Experts of a small language model.
Size: vocabulary 4324, 40.7M parameters.
Below are experts of layer 2 (counted from 0) of a mixture-of-experts language model. Rows are named router (the router's row for the expert) and show model dimensions 128-255. Each number is 128 + 24 x the weight over its row's rms, rounded and kept within 0 to 255. Numbers have three digits each.
Before each expert's rows: a language model's description of what the expert responds to; "mostly gets" lists some tokens that are sent to it at least half of the time. This comes from a sample of Wikipedia text that the model never trained on.

# expert 24
It responds to: Word-final or internal pieces such as ic, ics, act, yl, as in comic, depicted, generic; also non-Latin characters.
mostly gets: "ic", "act", "ics", " j", "ct", "pl"
router:132167165160095105153127107117169137165157144115099165117121155182090127151137129116139119157142122137104159132122147116129165099136125108116120123093144134138108162126131096176126130145116125146158144147105113144114165106120124156119093111141163135104140132151138160111122106128129089142152124109134089124130124157134112128087121144114077118148103160117149091127125113102128077138099

# expert 44
It responds to: Pipes after town, department or player names in tabular lists, plus "ost" in "Most", commas, semicolons in number lists, and quote marks.
mostly gets: " \"", " k", " km", " co", "ost", " York"
router:120175158156102125156115090099153141132164108093098162091101127169100118148138148122112117147161121139098156098116135115151164092126139104144136120090130146108108139136137106163128152138093124128156164171104093143116154100108128156141127118154156104101162125150139146123105136134116151126139157088115117133133120160120103149110099133123084117164108162096149088118131112090146098172108

# expert 20
It responds to: Sentence-ending periods and pipes between name or club cells in tables, plus final year digits like 1900, 2023, and prepositions for, through, until.
mostly gets: " ex", "00", " Club", "186", " through", "}"
router:126162147142105123158136095102149168154160126086094152104100141137102110143135145124129114143167116154109162109110150120147140092138149100163133118095127136112125134126142098154137153142100150142167127158107101139116149119120107149115110131158150122099150107145133150116114126112115128131123162107108083179098111147110110120089102149125088095157121151119162085096125079100124095168090

# expert 21
It responds to: Pipe separators between table cells, == opening section headings like ==History, and the after verbs and prepositions.
mostly gets: " b", " g", " G", " con", " end", " per"
router:126179157144086116158123089112149140149160112088104163103113122162119109150137158106129121149174128147107172114112149109151163077141136103139148124100121143119108150136149089159130153151103138141165121165100090147110151097113123168121124118167154122092143128168129160111108121111126115119116151105118110136120123148116103134108093138124077119171099148099154081108143126108136091166100

# expert 13
It responds to: Table cell pipes in sports and election tables, infobox colons after Headquarters, and the relative pronoun who after commas.
mostly gets: " col", " who", " November", " Sing", " national", " em"
router:122168157147090109159119093104155138155160111100098160101107122156104111150139161111142117148163122151101161105104152107148160090127141100146146113095109150122105155142148099160117159153102139144158125158097099142101152106108124161118102108158155133096151123158129155108108124109116124109113147101105104135113116152118101148103104147115089109162105154098148094105137118098143091159097

# expert 60
It responds to: Section markers == and ===, year prefixes 201, 202, 198, pipes after names in tables, and pieces like disc.
mostly gets: "201", "202", "==", "===", "188", "189"
router:137160161143092131163116100112152129165166116107106158095106130155101115140131129112126121142171129134102166104115151119155167070147157116137136108101107133126118147131143106156124144132104135137165117177105082130098151108100104172121120114167167117089145120155121163113112154119117149124096130102114099140118131165122094134101112129123080121162103167105162094111122111102138090160101

# expert 54
It responds to: Colons after list field labels like Location: and Engagements:, spaces before numbers, and capitalized starts like D, In, Re.
mostly gets: " D", " c", " s", " Re", " se", " Am"
router:123165153154096112158121092104155138159161113093101170102113119153107110149130153111138122151171128148105161108106157106151159087125138108137144117099119144129110152131147095166123149148103137134157133163101096144089159094109124166113107124160154126103150120157128164114115125109117129110130147107112104138116124149120110152096104139119082116162105155099143095105132112101134091167095

# expert 52
It responds to: Sentence-initial The and pronouns like their, she, colons after infobox labels like Address, and final pieces of foreign names.
mostly gets: " their", " She", " they", " Ch", " '", " Q"
router:133161159146105104158119091080138129158155141104110155118119140166108130146146173112132119137165125164118167112112148124143159090107131116160123137104097146154115154137152109144131139133115129141172144163089104158109146102121115171126120136159158130108153129150092165115098111110126131116121122080134122128136111160140109116106100152111085100160091156088137087115133099113125092161105

# expert 4
It responds to: Word-final suffix pieces like -ite, -ited, -ical, -ics, -ology, -ized, plus = heading markers after blank lines, e.g. favorite, cited.
mostly gets: " film", " Pro", "ics", "ited", " County", " Ed"
router:128164152170110113158093104119138122132161123105096159109104142163085089152133153105145110148163141147126161096128122100156148090119124112153148122092135136144102170113141096155120156160112143143157151145090090128107142093112118169132121126153152123111159116158120163114091118120118128135117142085121108118134134159108107162122119159109087113167117171115152093110123109106115082165087

# expert 38
It responds to: Middle pieces of long words and names, such as "one" in "erroneously", "th" in "Bartholomew", "ulture", "ep", plus opening parentheses before "died".
mostly gets: " March", "th", " government", " law", " Kingdom", " Ph"
router:096142158138081098160135085124145119139152149108089163092125128149110133149139158120124151155153131148117169125073140110145152072127122114132122122079119161104108177141164096148141148153106149131136139160108121125107156107151125153095122125151176115124153151155155148130118131106114152128129172082125092123153108142121118155102111112131086120151085163100140107132129106115130115150106

# expert 35
It responds to: Commas, periods and pipes right after place or person names in prose and tables, e.g. "Ebensburg, Pennsylvania".
mostly gets: " P", "19", " A", " •", "ederal", " Van"
router:120164161148091109160129090107155139158159107098099164100108125155102108151141153113143121148160125153101160108106156107145158092126139100144148108097108145125103151142142096159125157149102137149159126159093094137107150099109120164118104110158155136100152125159128154110108128114122125110118144101105103139115115152113105145093102148114091111165101156096148088098138113106135094156097

# expert 63
It responds to: Pipes after candidate names in election and ground tables, closing parentheses ending list lines, and word pieces like -ury in Bury, jury.
mostly gets: " J", " j", " inter", " ra", "ury", "au"
router:142165147137084106156122095104162136144162117106098161100127140145106133148132153112132124141176106143119155085116149115148149089135115107151138111102097138127115166124146100157124170150101132120164126163117090139078146107106112164125141121158148127101144106154136153135111128110109119103125131093117094144130122150126099149106107134106083115163090157091140099128124116089120098143094

# expert 57
It responds to: Opening = of article titles after career lists, sentence-initial After, while, as, on, and word pieces like -ation, -ide.
mostly gets: " sl", " while", " music", "on", "On", " ind"
router:120159167152098140173144090130151137145195131103115162097118115154124084150095138096123138147165105142083160124122156113125147081109144116148154126095110132123119162121147080150118156133098135136157128185124076140101147076100129160126126128150139130107149130154122157105108154119123113117108121117105113144122120158118112131112116140112088131149085168128148110119118117117136109159105

# expert 0
It responds to: Pipe separators and line breaks in wiki tables, plus common function words like for, to, by, with in prose.
mostly gets: " ch", " are", " I", " have", " Th", " end"
router:129166162143087128162128093113153136149158106097099161103118129156104119145131151120145122141169124143110164102104150101146161088134137113141141118100107146120113150133153098161135153147098134137158128168105089139105155100118123164119117118164155127096149123159138160120103126122118125107122150103116108145126125158116100143103103134116081106161101150088152093110129114104132092154097

# expert 5
It responds to: Paragraph-ending periods before blank lines, table pipes after names in lists, and digits inside years like 197|0s.
mostly gets: "000", " including", " His", "',", "ings", " million"
router:139162150132084125151146070109135132158164132113108174097140133144140114148104117097104133136161110142108183124097142112157152072101147109135108123084115141130123138131144117139144142136129128120136126161093098157115150109114138161136119130170144093112141138145139167113107139128130133128146127109127107127122137165113111145109102154113083109158104139123155097111135118115127098176100

# expert 17
It responds to: The word "the" after of, in, at, or to, plus table pipes after names in manager or listing tables.
mostly gets: " state", " acc", " (", " do", " the", " stud"
router:145173167133107131159128091121143119171170118092100150117096146145116128141127141121113133124162122132099151125130143125143135079122131109124125102093107133121092141144155076144111150155127102114152133166097075148109136089117103163116128138162152116105153137149140150106131142085133109110140143099126095145142128156118097130106116136102079117175074147093136075113127125115104089163102

# expert 31
It responds to: Word-final pieces completing a word, as in up-per, adjac-ent, key-board and Make-up, often in descriptive prose and band member lists.
mostly gets: "ated", "am", "per", " sl", " down", "tern"
router:122171151146112142170129059125145140132157123076108159082078145140095114161137127104127123146163140159126151111112140083118167100117150118137133122093117130127138145133151103165120153134102136168148130158117080145093154095133149149105102101138148155107133135146157150140108143101094152093132127114105123134136115155094113114094128110137084129144104141095144080132110131138135091171121

# expert 49
It responds to: Linking verbs was and is, place words like New and United, table pipes before venues, and inner name pieces like Ghiber-ti.
mostly gets: " New", " United", " A", "′", " home", "60"
router:122167158147095112162123090106156137156163107095098165104106121165104115152140153111140119148162121149099160111106153109151163090119138102149148116094109149122101157137136095159118152150103141144159127158097096145104153096109118166117103113158155133101151124155129155113107123108121125108121151106110101133119114148113103144095107147115087106163099154097151091108138120103135093157100

# expert 42
It responds to: Pipes between table cells and starting pieces of names, months or words, such as May, El, Mu, comb.
mostly gets: " l", " un", " May", "194", " April", " N"
router:121172163142094111165123090114147143156161114088098162105106123158104112142138154113136126147173117149108167106104156108148165090129141107138144117092111148128109159129140090157124153156097142135155129159093094137103162097109120162116112115160157128094150124165132160115109128108110133114125148106113108139124118147112107148096107141114086110160097152096145093098132112106134090154096

# expert 6
It responds to: Word-internal pieces after n or h, such as ot in annotated and ivers in anniversary; also table pipes and numbers.
mostly gets: "ot", " second", "orn", " first", "N", "24"
router:116163154143097135167142101099154152120160122117101155108077140159111131148115151106175128157162126148107166128128158091129154091136141098139173099098128131141112140140129104153143168162107135135152117161118091136102149107101108162138135100165150127108155121155122158100112102107131141124145149085130118152110109143098102134093106129131089118160105152102156086116123123115130103154105

# expert 48
It responds to: Spaces and pipes following names in film or heritage tables, plus words like his, and, other, one, main.
mostly gets: " his", " other", " one", " Q", " long", " main"
router:129174154144092124162122086112154143152162115093097167109110123169110110149131144116146120148166120155108166104110154105154159087132134107142140115095109146122114163139144103166119148153110133136162130155097093142099155101121118170122116112156159129098158125163141156120109122113117130112121141106113104137126122158118104142091107143116084104161090152098149088108128116109137090164094

# expert 18
It responds to: Colons after infobox field names like Genre: and Location:, closing quotation marks, and years such as 197 or 194.
mostly gets: "197", " M", "193", " res", "194", " She"
router:123166154154092117159119094109153136155159110093099161104108123151105115146139146113145116144166117153101164112109158111144158089122148104142142114093111154119106158136139091161123154152102132142159123160094094144103154096115128166116105115162156121098148130160131157117107125113124126109123146101113105142126113150116104148104107139121087106166096153099154087102132115102143092158097

# expert 55
It responds to: Line breaks and row-ending pipes closing list items, table rows and quoted citation titles, plus blank spaces before numbers in tables.
mostly gets: " st", " al", " dec", " two", " re", " |\n\n"
router:138176165154088118165146089105152133147168118092098165109105131154113111152133153107127129148166113146101169115117151113154165085126134113140138110091115142129112147135142095154119154141106132138152131152100093139107149094109124163114119121166161115099151120165134158118109131121116135118120134105102110135115123148115106148093106136117079114167103146093160089103128123101129090160097

# expert 36
It responds to: Table cell pipes and row-ending pipes, opening parentheses, and words like his, its, an, for, as in prose.
mostly gets: " an", " his", " cont", " Car", " ex", " its"
router:127172156149093115165135092108160134149160118094099163109110127153114111150131155113137127144160124147107163108109148109142159088125139111147137105092113145126108149141143094161125150149100135145161134164097094135103151104113128166120114119163152127098149128157136155116103132117120126111120149097102104126126127153115103139103103136120083107160096146098153092107126109099126092161092

# expert 23
It responds to: Pipes, commas and colons in tables and infobox fields like "Released:", plus capitalized words such as American, National, British.
mostly gets: " American", " National", " British", " James", "°N", " company"
router:118159137152098126151143105133136129142164127085100147109132121162122122150129144123135100156159129149106146125109133120149145068144131090140129125112141141114100173148126100151143158128121123171138139138067103134104141116104107173121121105136155121120126132154141134113126136094120108135132155092112135136144133134132087154116086150140094092156106129093140091050105140087141074152110

# expert 45
It responds to: Paragraph-ending periods and quote-periods before new paragraphs, closing == of headings, pipes and the ro in arose.
mostly gets: ".\n\n", "194", " all", " Party", "==\n", " ==\n"
router:130150158163075150153127100123162126202148139108086158111118118146115133141126140113135139151159098137108159122142164140154151061113153109124156111098114152114099143137112116141151139166123127119139110161113112114127140108107097154120115118150149096104156107165121153115091120107139118120145133126095106134123117138144096131116114155104084108162111137117140091091122096133120103151105

# expert 56
It responds to: The colon after "Died" in biography infoboxes, "aged" in "staged", bullet points, plus/minus vote changes in election tables, and capital letters S, C, K, U.
mostly gets: " U", " On", " Sh", " until", " well", " •"
router:119158147161086139159113102118145131152159132094107174100137125139115110141165159143139132143166130133105165108100138114149160092109140094153120126111101142106120153139153085169128171149114130133156146158130097136101170100082118156111135111163148111087148140163133162108100113105124111128125132104128120113132114168133103155079107142115087119173093136108138083101140128111125099149091

# expert 1
It responds to: Hyphens and dashes opening list lines or joining word parts, plus years like 2009, as in -Genre, Saint-Montan, co-written.
mostly gets: " University", "200", "100", " School", " York", "188"
router:116170146154084138156117099124157135148169117091120165102118127139101126130125132130124124129172145147130164105120143099151154113175135088134127125102120134138133150136147097160130164133100144135126118166114099131127147116115118189140114093143169118115166127172139155124124134115127127116120132106111120129127135128150112179118092134136088109148090128087172070100111125100138058148117

# expert 3
It responds to: Colons after list labels, conjunctions and pronouns like and, his, their, plus coordinate slashes and model names in lists.
mostly gets: " became", " do", " out", " one", " appear", " Jo"
router:126162160140093111163127097103153141151165111096096163102107126159103111155132151114139128151165125150095166111113153110147159087127139098140138107096110144122107141137147100157125152148103133137160131160093094149103153096102121164116110113160158127101159122155138156111101128114116126117122147107111107143119117153113100144093102142115085110167105150102156092105130112107133095162099

# expert 22
It responds to: Mostly the preposition of, especially in As of before dates and census years, plus at, vs, and names like David.
mostly gets: " at", " David", " vs", " age", " Council", " of"
router:123166151149094131135117109124170128120199125098084152109122128158100100178162145131125138144174110138094153114105141125128143083120141115134145115112103118152104119142134093164114129127102136137167108157125093136110121116105105145129136114163144137123146116138120167122133144129129088141133129127115098105144108148129103161116117121125089123170095129095154094116130114114125112147073

# expert 32
It responds to: Commas after dates or years ("2018,", "1940,"), spaces after "Date of birth:", pipes after place names in tables, and capitalized sentence starts like "A".
mostly gets: " Ar", " around", " ass", " mov", " following", " sit"
router:130163159147094115161123093110153139155160108098098158103106118159103111150131162112145123145162118151104161104106154106142158090138138105149147103096112144122112155139146100156123149153101137135160122160098094142099154093115121168114110111166156129093150123158136159116114120112120124110125149098109103138127114153112103146104109141124083107165103156101148091099132108105139093155100

# expert 25
It responds to: Pipes between cells in manager, racing and election tables, the period in e.g., and clause words such as which and but.
mostly gets: " which", " but", " $", " so", "',", " its"
router:128169156136075120158120101119143123144165117094097173104119136144103117148131156118136136144167112144102164126114160110149158090139142106141136111085129150123109145156153104160120143139102140143152124165093086133115147107105115172121121111157147116104138131150143153116113116117130131112139135109088123134143114148124112146109111138123082114165105152112147091115123114091128078147099

# expert 27
It responds to: Commas, and, in, to, opening quotes and pipes after a person's name in tables, linking phrases in prose and rows.
mostly gets: " and", " her", " located", " position", " \"", " =\n\n"
router:155166150157096117176125087106144138133153119091102168091113131161113107155136138115130121141171118149105158101128132108154166085134135133132140109109144132123115139139142100155125139138121121121139131166100085125117145096116134177123121123162155112097166114165135165123124134117135136127128145106110106131115132169128097142108107127124072123172104135090165099110125125115135066173096

# expert 8
It responds to: Pipes separating later cells in Wikipedia tables of people, places and sports stats, plus mid-word pieces like "ard", "al", "off", and digits.
mostly gets: " first", " only", " ass", " British", " government", " English"
router:126168154162093101165128094116151131152161114100099158101096130156113118146137153112131126140165120147105165105106153103153153095127137092144140116096109148117119148131142096156126160157098133152166118164087095133106151105099121166111122126154161125100155130160139158107106118114119127113118140105107087141119115151111105149104091145126085106166096157098153094104140120104132092155097

# expert 37
It responds to: Colons after infobox field labels like Created: and Died:, line breaks between fields, and some common words like with, for, new.
mostly gets: " \"", " new", " high", " b", " state", " found"
router:135171160150089114161130089107153136150159111099104166100114129161106113148129151111140132148172119150112166105107142107145158086135138105143140111096116133119115147128142095159123155144104131139160128154093092140102148097110124166118113116166156123097149125157127164115116132118119132121125162106105106132116125160120104151105101131119077103167098151089157089097128117107131091162091

# expert 40
It responds to: Pipes, newlines and dashes in infoboxes, election and stats tables, plus lowercase word starts like con, compet, d.
mostly gets: " d", " comp", " Y", " Th", " Br", " form"
router:125175155142083117161125088109153136150161117102100168102106120159110108142132150118132126149175127143104166099109149101145161086118132108144143125101114155126111152129135095158124158159098138140152129158099097147099164101111118163118115125166160126104146131165128161110108121108125135109127141096111108138133114152128108144094110134124077113169103148095145092100129123099131090160094

# expert 10
It responds to: Pipe separators after names in wiki tables, plus opening and closing parentheses and heading endings, e.g. Mike Walker |, km).
mostly gets: ")", " ch", " this", " its", " Y", " John"
router:123175148147074100150122110100150124133163123085101151105125131156124120145115133118108124157152128156101181119128140113163157091138125112158128103090132137133123147140136093161134149144113128158152127176109099127127165121113123173129117119170149138106150136135131164128114118133113119113132129096129120137116128143130094137094096147125086107181116145089151070104125117111144092148104

# expert 19
It responds to: Periods and commas ending clauses or splitting numbers, such as "In addition," and 6,795, plus percent signs and dashes in ranges.
mostly gets: "%", " New", " October", " second", " +", "In"
router:120169156138083140148138102112142135134174121111114157106120108188112120125139156121138106163159127167088139123090146117154147101134145096154141130103132130128107162126134106167134163149108141144145131172091103125094135139087119185139124110154148097107135135150133155122123140096096122139145166095130124148119119131118103171112103137136094112139128146102142081073110134073147067140108

# expert 41
It responds to: Inner word pieces like repe-ated, m-or-als, Off-icial, and pipes between numeric cells in statistics tables.
mostly gets: " C", " she", " She", " not", " more", " pre"
router:137172157142101094156131088108136118162145122078091164093114134151118120143128141150156128140163102153108168100112147118147168094116117115140135115085138146142106160128137103153112151154119125154148099155103089151105139107130126155120147114159157122086155150150145155136130147131136136114133109091092110116119126154126095151136112153160084102164121137100146098094125132095121103160099

# expert 43
It responds to: Opening capital letters or first pieces of names and words, like Bo-hemond and Sp-encer, colons after Genres, and the word from.
mostly gets: " H", " w", " d", " v", " W", " Sp"
router:125164161140091116165129091109153133163160109094097167099104132160109110145138152107140121145172120150108160105108149111145163092126137108143145115093114145124104150139141095158135148150098132138156131159093096139104155101118121160117108111163153123096142118156127154110111130117125130119123153104114103140124120148121104149103101136120083115161102160097150093100133113102137093160093

# expert 15
It responds to: Second pieces of words after an initial consonant piece, such as cont-ing-ency, dec-l-aration, D-ates, P-se-udomonadati; also short prefixes Gr, Tr, disc.
mostly gets: " Gr", " Tr", " Her", " inc", " disc", " cover"
router:114174157128114133163158096134150125152161112098099163115137149161110136139138133111154124147166161147100149105125163114139177096107134111118136122103100135156107162136163096155094119148109125147173114162113088139123148100123120161128132122172152149094160119170129158120122110110128121112102119104127118128132141136115094123127110143124086110179090160097137098096126103101130090157106

# expert 34
It responds to: Prepositions like with, by, on, about, between after verbs, and closing word pieces such as regardless, breach, respectful.
mostly gets: " with", " about", " over", "000", " only", " between"
router:124160159144101122154136096108148126129148132094082163109148126149111099135132170094129152127162096123090152099109146120159166084155135110165161133099110137134091149116151102169137152141107149144163144158107113140128170129121104163141155108156142132120162125149093143116083107141109098145116154090107104148141136137133138130102086129133092120159089146109138091088129076111128102158103

# expert 51
It responds to: Pipes following a manager's or director's name in tables, numeric cells in climate and league tables, and was, were, been.
mostly gets: " two", " been", " Y", " US", " were", " I"
router:130172163133092119155121095101153138136163114096101165099104129158103108153129153123137127144168121152105161110118147103150165088136136109149139109096114149123111149141142095163131136139097137135160127159103098145112159101104135168107118124158162127101154128154126167110110117119119133111120141108110118142120120160115091140101094146115086110165103148101145090104122121103133091160100

# expert 28
It responds to: Row-ending pipes and newlines in tables, paragraph breaks, heading closers, list dashes, and the or in after dates, e.g. 1914, the.
mostly gets: "201", "198", " |\n\n", "===\n\n", " along", ";\n"
router:132172156152100121144113099109147131160170126103085178103120117170113104138124156123126127139173118129106160144093156125146153075132125103142134090104114128131123153108119102151134132138103144122154140162110096156110150106118148174100117128146153120107136100139168140121116120133127130133137135131117103124124132133110105128116118134128082115167118157122148089103140106111129103151115

# expert 53
It responds to: Final digits of years like 202-2, suffixes like Filip-ino and Argent-ine, and period or parenthesis line endings.
mostly gets: " States", "ine", " including", " be", " support", "8"
router:162159166142102093159148091107162120110152125106093157098136105138122124128128146094132112165165148142095158129129148096120151109148115094136131117090125168143120138154139108146098152148120114134161115181118092128120147098130141152122123112159160087099143121166103154116106148121116137127149121114118127130089112142130115134108114106123083112162091138109123081104131113104136097194099

# expert 16
It responds to: Pipe cells after titles or names in tables, lone spaces before years, and lowercase word-start pieces like r, v, g, pil-gr.
mostly gets: " r", " v", " Le", " g", " new", " All"
router:115165157156090114164128095107154134157160110093099165102104124156108113146137160114141128143166122147100162099108148109149164091122137108147145111095113150126111154138145101156125154154099140141158127160094095137100158100110123161115107120161155126099150123159125161111110124106117128117118144104114105138119120153113103149092105141113088105163097154103149089098134116102142095158097

# expert 29
It responds to: Colons after infobox field names like Born:, Founded:, Location:, and mid-name letter fragments such as Hildeb-r-and.
mostly gets: "son", " long", " William", " Sam", ".S", " mon"
router:106170175124056122183130113099141146143140122123117161086092130117093108123169126118142135151172140133097157119109148110157176098150151069146154116104101135140107154145142106163141165148116121135146137155130098123112152117120107178099131103166185120107112145185107157107109127119118143115090162082101129136104152139132129142120077139146090100158135135116146090107133134075107108152104

# expert 14
It responds to: Word-final suffix pieces like -ed, -es, -ing, -ers, -ians, -ese as in "seeds", "degrees", "becomes", plus pipes after full names in tables.
mostly gets: " —", "es", " members", " small", "ians", "ed"
router:121156162146114123159116089142152136158169103102091150122128119175095109137140126106141152156170117128118149116129145100147153084141133105167135111074090135124121129140139105149120158156087135129179138166097072145114126110077116150122140121184155098092133122148121153116122135117119133111124107104136094147111144171108119151116109134140084110165134129123156087099137110099105098158073

# expert 46
It responds to: Colons after Born in infoboxes, month names like August, March after in or dates, and mid-word pieces like s-an-ctioned.
mostly gets: " se", " August", " February", " July", " early", " Ab"
router:121168155149092110162125091110156138154158108101100160097107118155104108149134156110139118149164120155104160106106149103147163090125141102149146114093105144122103156139147095163123155156101137143154128155098098140099157093110122164120105112160158129102151122157129154104110123111118129112120152101108106140120119150114101148102104141119083109163095152097151096102136114099136091155099

# expert 2
It responds to: The piece "ur" after "o"/"O" forming our/Our, plus "O", "or", year digits after 201, and line breaks or pipes ending list or table rows.
mostly gets: " O", " or", " v", " o", " School", "ara"
router:152167144138086128146118093128142142137163127105109167101105142154105114159126154102133144136198113119117146123130164114127146113146147099120135110094134117118122121108136108158129148132112148128167127168108087146113143102128144160135115113177145123105134131166130147109114113099125143125115149135137115134099129153131115165121115132141076123178111151110148089090120104114116069149094

# expert 9
It responds to: Two-digit numbers, commas in figures, coordinate slashes, and mid-word pieces such as ur, les, ular; also United before States.
mostly gets: " United", "28", "39", "30", " located", "gh"
router:121161151150097113160117095107156145156159109100100160101103120157105110150140152109144117150166120150102161107105155105150163092123141098149150109095105148124106149141142098159119154152102138144154123159094094141098156103109120162116104111159159132098151124157133160106106124108120129109116153104109106140117117148116101148101105146113091108158103155098152094099143115106141092157097

# expert 11
It responds to: Short capital or lowercase word-start pieces such as R, He, Le, h, and list dashes after office-term lines in infoboxes.
mostly gets: " h", " He", " R", " Le", " l", " se"
router:123168158153089114160124090110148145153162111096104161101105127156107110145140156109145123154166121149101158106101154109148165086125139104149146112100113150121108151141143098159124151157103141141154129162099097133103158098112124165118111118160153135098150123158134156112105116107119133115120151103106107136118115151115103150100105146117083105161098159101145092102144113102141090161094

# expert 50
It responds to: The words "the", "with", "The" and pipes after titles or roles in film, tennis and election tables, plus pieces like "c" in "arcade", "volcanic", "Moscow".
mostly gets: " film", "192", "191", " show", "199", "ines"
router:132166143153106131147133085094145109153177113084117135111105142140105144139121137101088111113168129166119158106127135105146157092150150099134150120100106164127124159146156098179142125111101148150146121161109088129137143112140135149133112130140147138082145128145150154086109117113113170106123121119154119141124109152109090111121111125107082141148107154098141077082100117111138087161111

# expert 59
It responds to: "the" after prepositions, "=" and "==" heading markers after blank lines, and pieces following an initial T like T-r-ade.
mostly gets: " T", "T", " ==\n", "°", " him", " ===\n"
router:135164176178098118181128102124136121122146126108102168098100131143109106165132153114123124143172115134104147113106148101149170091131137108148142128113133165130120118142133096161117143143112151131143148163110096118096165069089143169125088140136152109095173134170131158111128126113125144095124133101121126128099109162125087148126113128153079112158121141086145092097142113095122086173101

# expert 39
It responds to: Colons after infobox fields like Genre, pipes in sports and court tables, was/is, date words like late, May, Jan.
mostly gets: "58", " col", " early", " Jan", " late", " Paul"
router:122164152147093111162119097106154142159161106096100163103105124154105109152138158109146117149161121152102161104102155106147162096124137101147146109097110152118105150137145098159121156156103142143152125157096097142104153101108117163116107111159155131098150122159131155104105124111118118110116149103106108138117112149114101151103103142116090105161099154100149093102140117097139090153098

# expert 26
It responds to: The slash between two coordinates in geographic entries, plus mid-name pieces in foreign names, like "Straffi", "Alf", "Ftouh", and words like "him", "University".
mostly gets: " University", " Col", " All", " Cl", " Am", " him"
router:117164152149094113162116092106151141162157106103098161095104122155107110148143155110140122150164116151100161104106156110147159090131140097145146109101109145114109155137150095156117154153107142139156127164095096138103152103110114159113103117157161130097151123159138153107116122109117128110118151102109104137119116148110104148104102146113087105163103152098145093094131112101141093155097

# expert 12
It responds to: Periods, semicolons, commas and parentheses closing phrases or list entries, especially after years or names, as in 2014. and Ltd;.
mostly gets: " between", " there", " them", "191", "14", " no"
router:130174145149108133150142097123142126141150114084122139130117133150116150155152142121152133172170139152100156118122142081147157096144126116155143113105117149114117146136117096141133122138125150143144135170144093144110148107121136181116130131152145129090166137149129156097111146130119124118116119111109120134110142150130110127088101139120079122169119129089140091107118132122143091162099

# expert 62
It responds to: The word "of" inside phrases ("head of", "As of"), the colon after "Genres" in music infoboxes, and quantifiers like some, several, every, those.
mostly gets: " −", " some", " Pl", " used", " several", " every"
router:121165155154091109162125091114156136148162114099096163100101127155106116147142165114138123146167115145103166109115150112145161088128143113149150115094104145122109147144138093160118150154101144142160129159095099142104157102104123163116111110157159129108148126166141156107103122115118135109118145103114110135121120154109102144100100142118087103167103155103144091109132120097130094162093

# expert 33
It responds to: Final pieces completing words, such as Naz-i, Amaz-ing, re-ference, Pan-ama, and suffixes -ion, -ation, -ional.
mostly gets: "ional", " end", " York", " single", " prot", " use"
router:141162164145106132152120099091149157185156118093113178097097129155128133155101138096111113132154087141117169125117147102156145095118138092123165125107120167127129136135140106177132167152095161130148124156115103150097150103097128168127110131147160132099156110143163156111110125118126153134144170122104120141108101155115098149123108123124091110158113140123151102120138129106123099168100

# expert 61
It responds to: Slashes between coordinate pairs, first pieces of names, months and nationalities like Mar-athi, Australian, March, United, and clause commas.
mostly gets: " /", " United", " Mar", " January", "born", "A"
router:122166158144096115160115095109150140157159109099099162101100127160108107147141158109143113147164118150103161105101149108148160092125141100147146110100111147117109151140146100158117153152099142144161129160096097143104151098109124161114108112157160134098152121157132157109106123106118127109118148105109101141119115147115096149100101144113086107162098152098149090100136115099138093156096

# expert 7
It responds to: Blank table cells, coordinate digits and mid-name pieces in tables and infoboxes, plus auxiliaries like has, would, also.
mostly gets: " C", " also", " October", " re", " has", " would"
router:123166159147090108160134094107151140154162115095094163099107128156105111150134152110140131148164120148104159107114153106151161088126144103144144111096108147125108152136141096157133149155107140134157130160097092136103156105112123168115111115162157128096143133155135159108114125116120132117118150092117100137120127153112104152104102145125082108168109150096151089096137113104133095161097

# expert 47
It responds to: Sentence-initial "The" in film summaries, spaces before table numbers, "the" after prepositions, and word-medial pieces like Mal-ays-ia.
mostly gets: " K", " Sh", " co", " such", " st", " rem"
router:134167163150091113163131089111153128146163115097106166107112129158110116145141155113137132147176116143107164112112149108146168083135142106131136113095114148130117143129142091158123151149109133129153140168094096141106161097109127171123116119161154121097152140154130163106106131111121130121127139105108111133119126157119099142097107131122077105169098146100145091105122110099123086159091

# expert 30
It responds to: Quote-closing period plus paragraph break, section heading markers ==, sentence-initial The, percentages, and plus signs in election tables.
mostly gets: " The", "%", "100", "200", " second", "==\n\n"
router:120161159145095140153137078129158119160132128094101151114115135146121134139140141116115133146168113135116155099109170119163150084134124125128154122094125149116113136128142091144124147149103152123150148161115092149111143118091123153129104123136155129097134124157109171135126129112112135099110143098131087118116107145139103137094102127146084119164081163071139085110130114107145089168116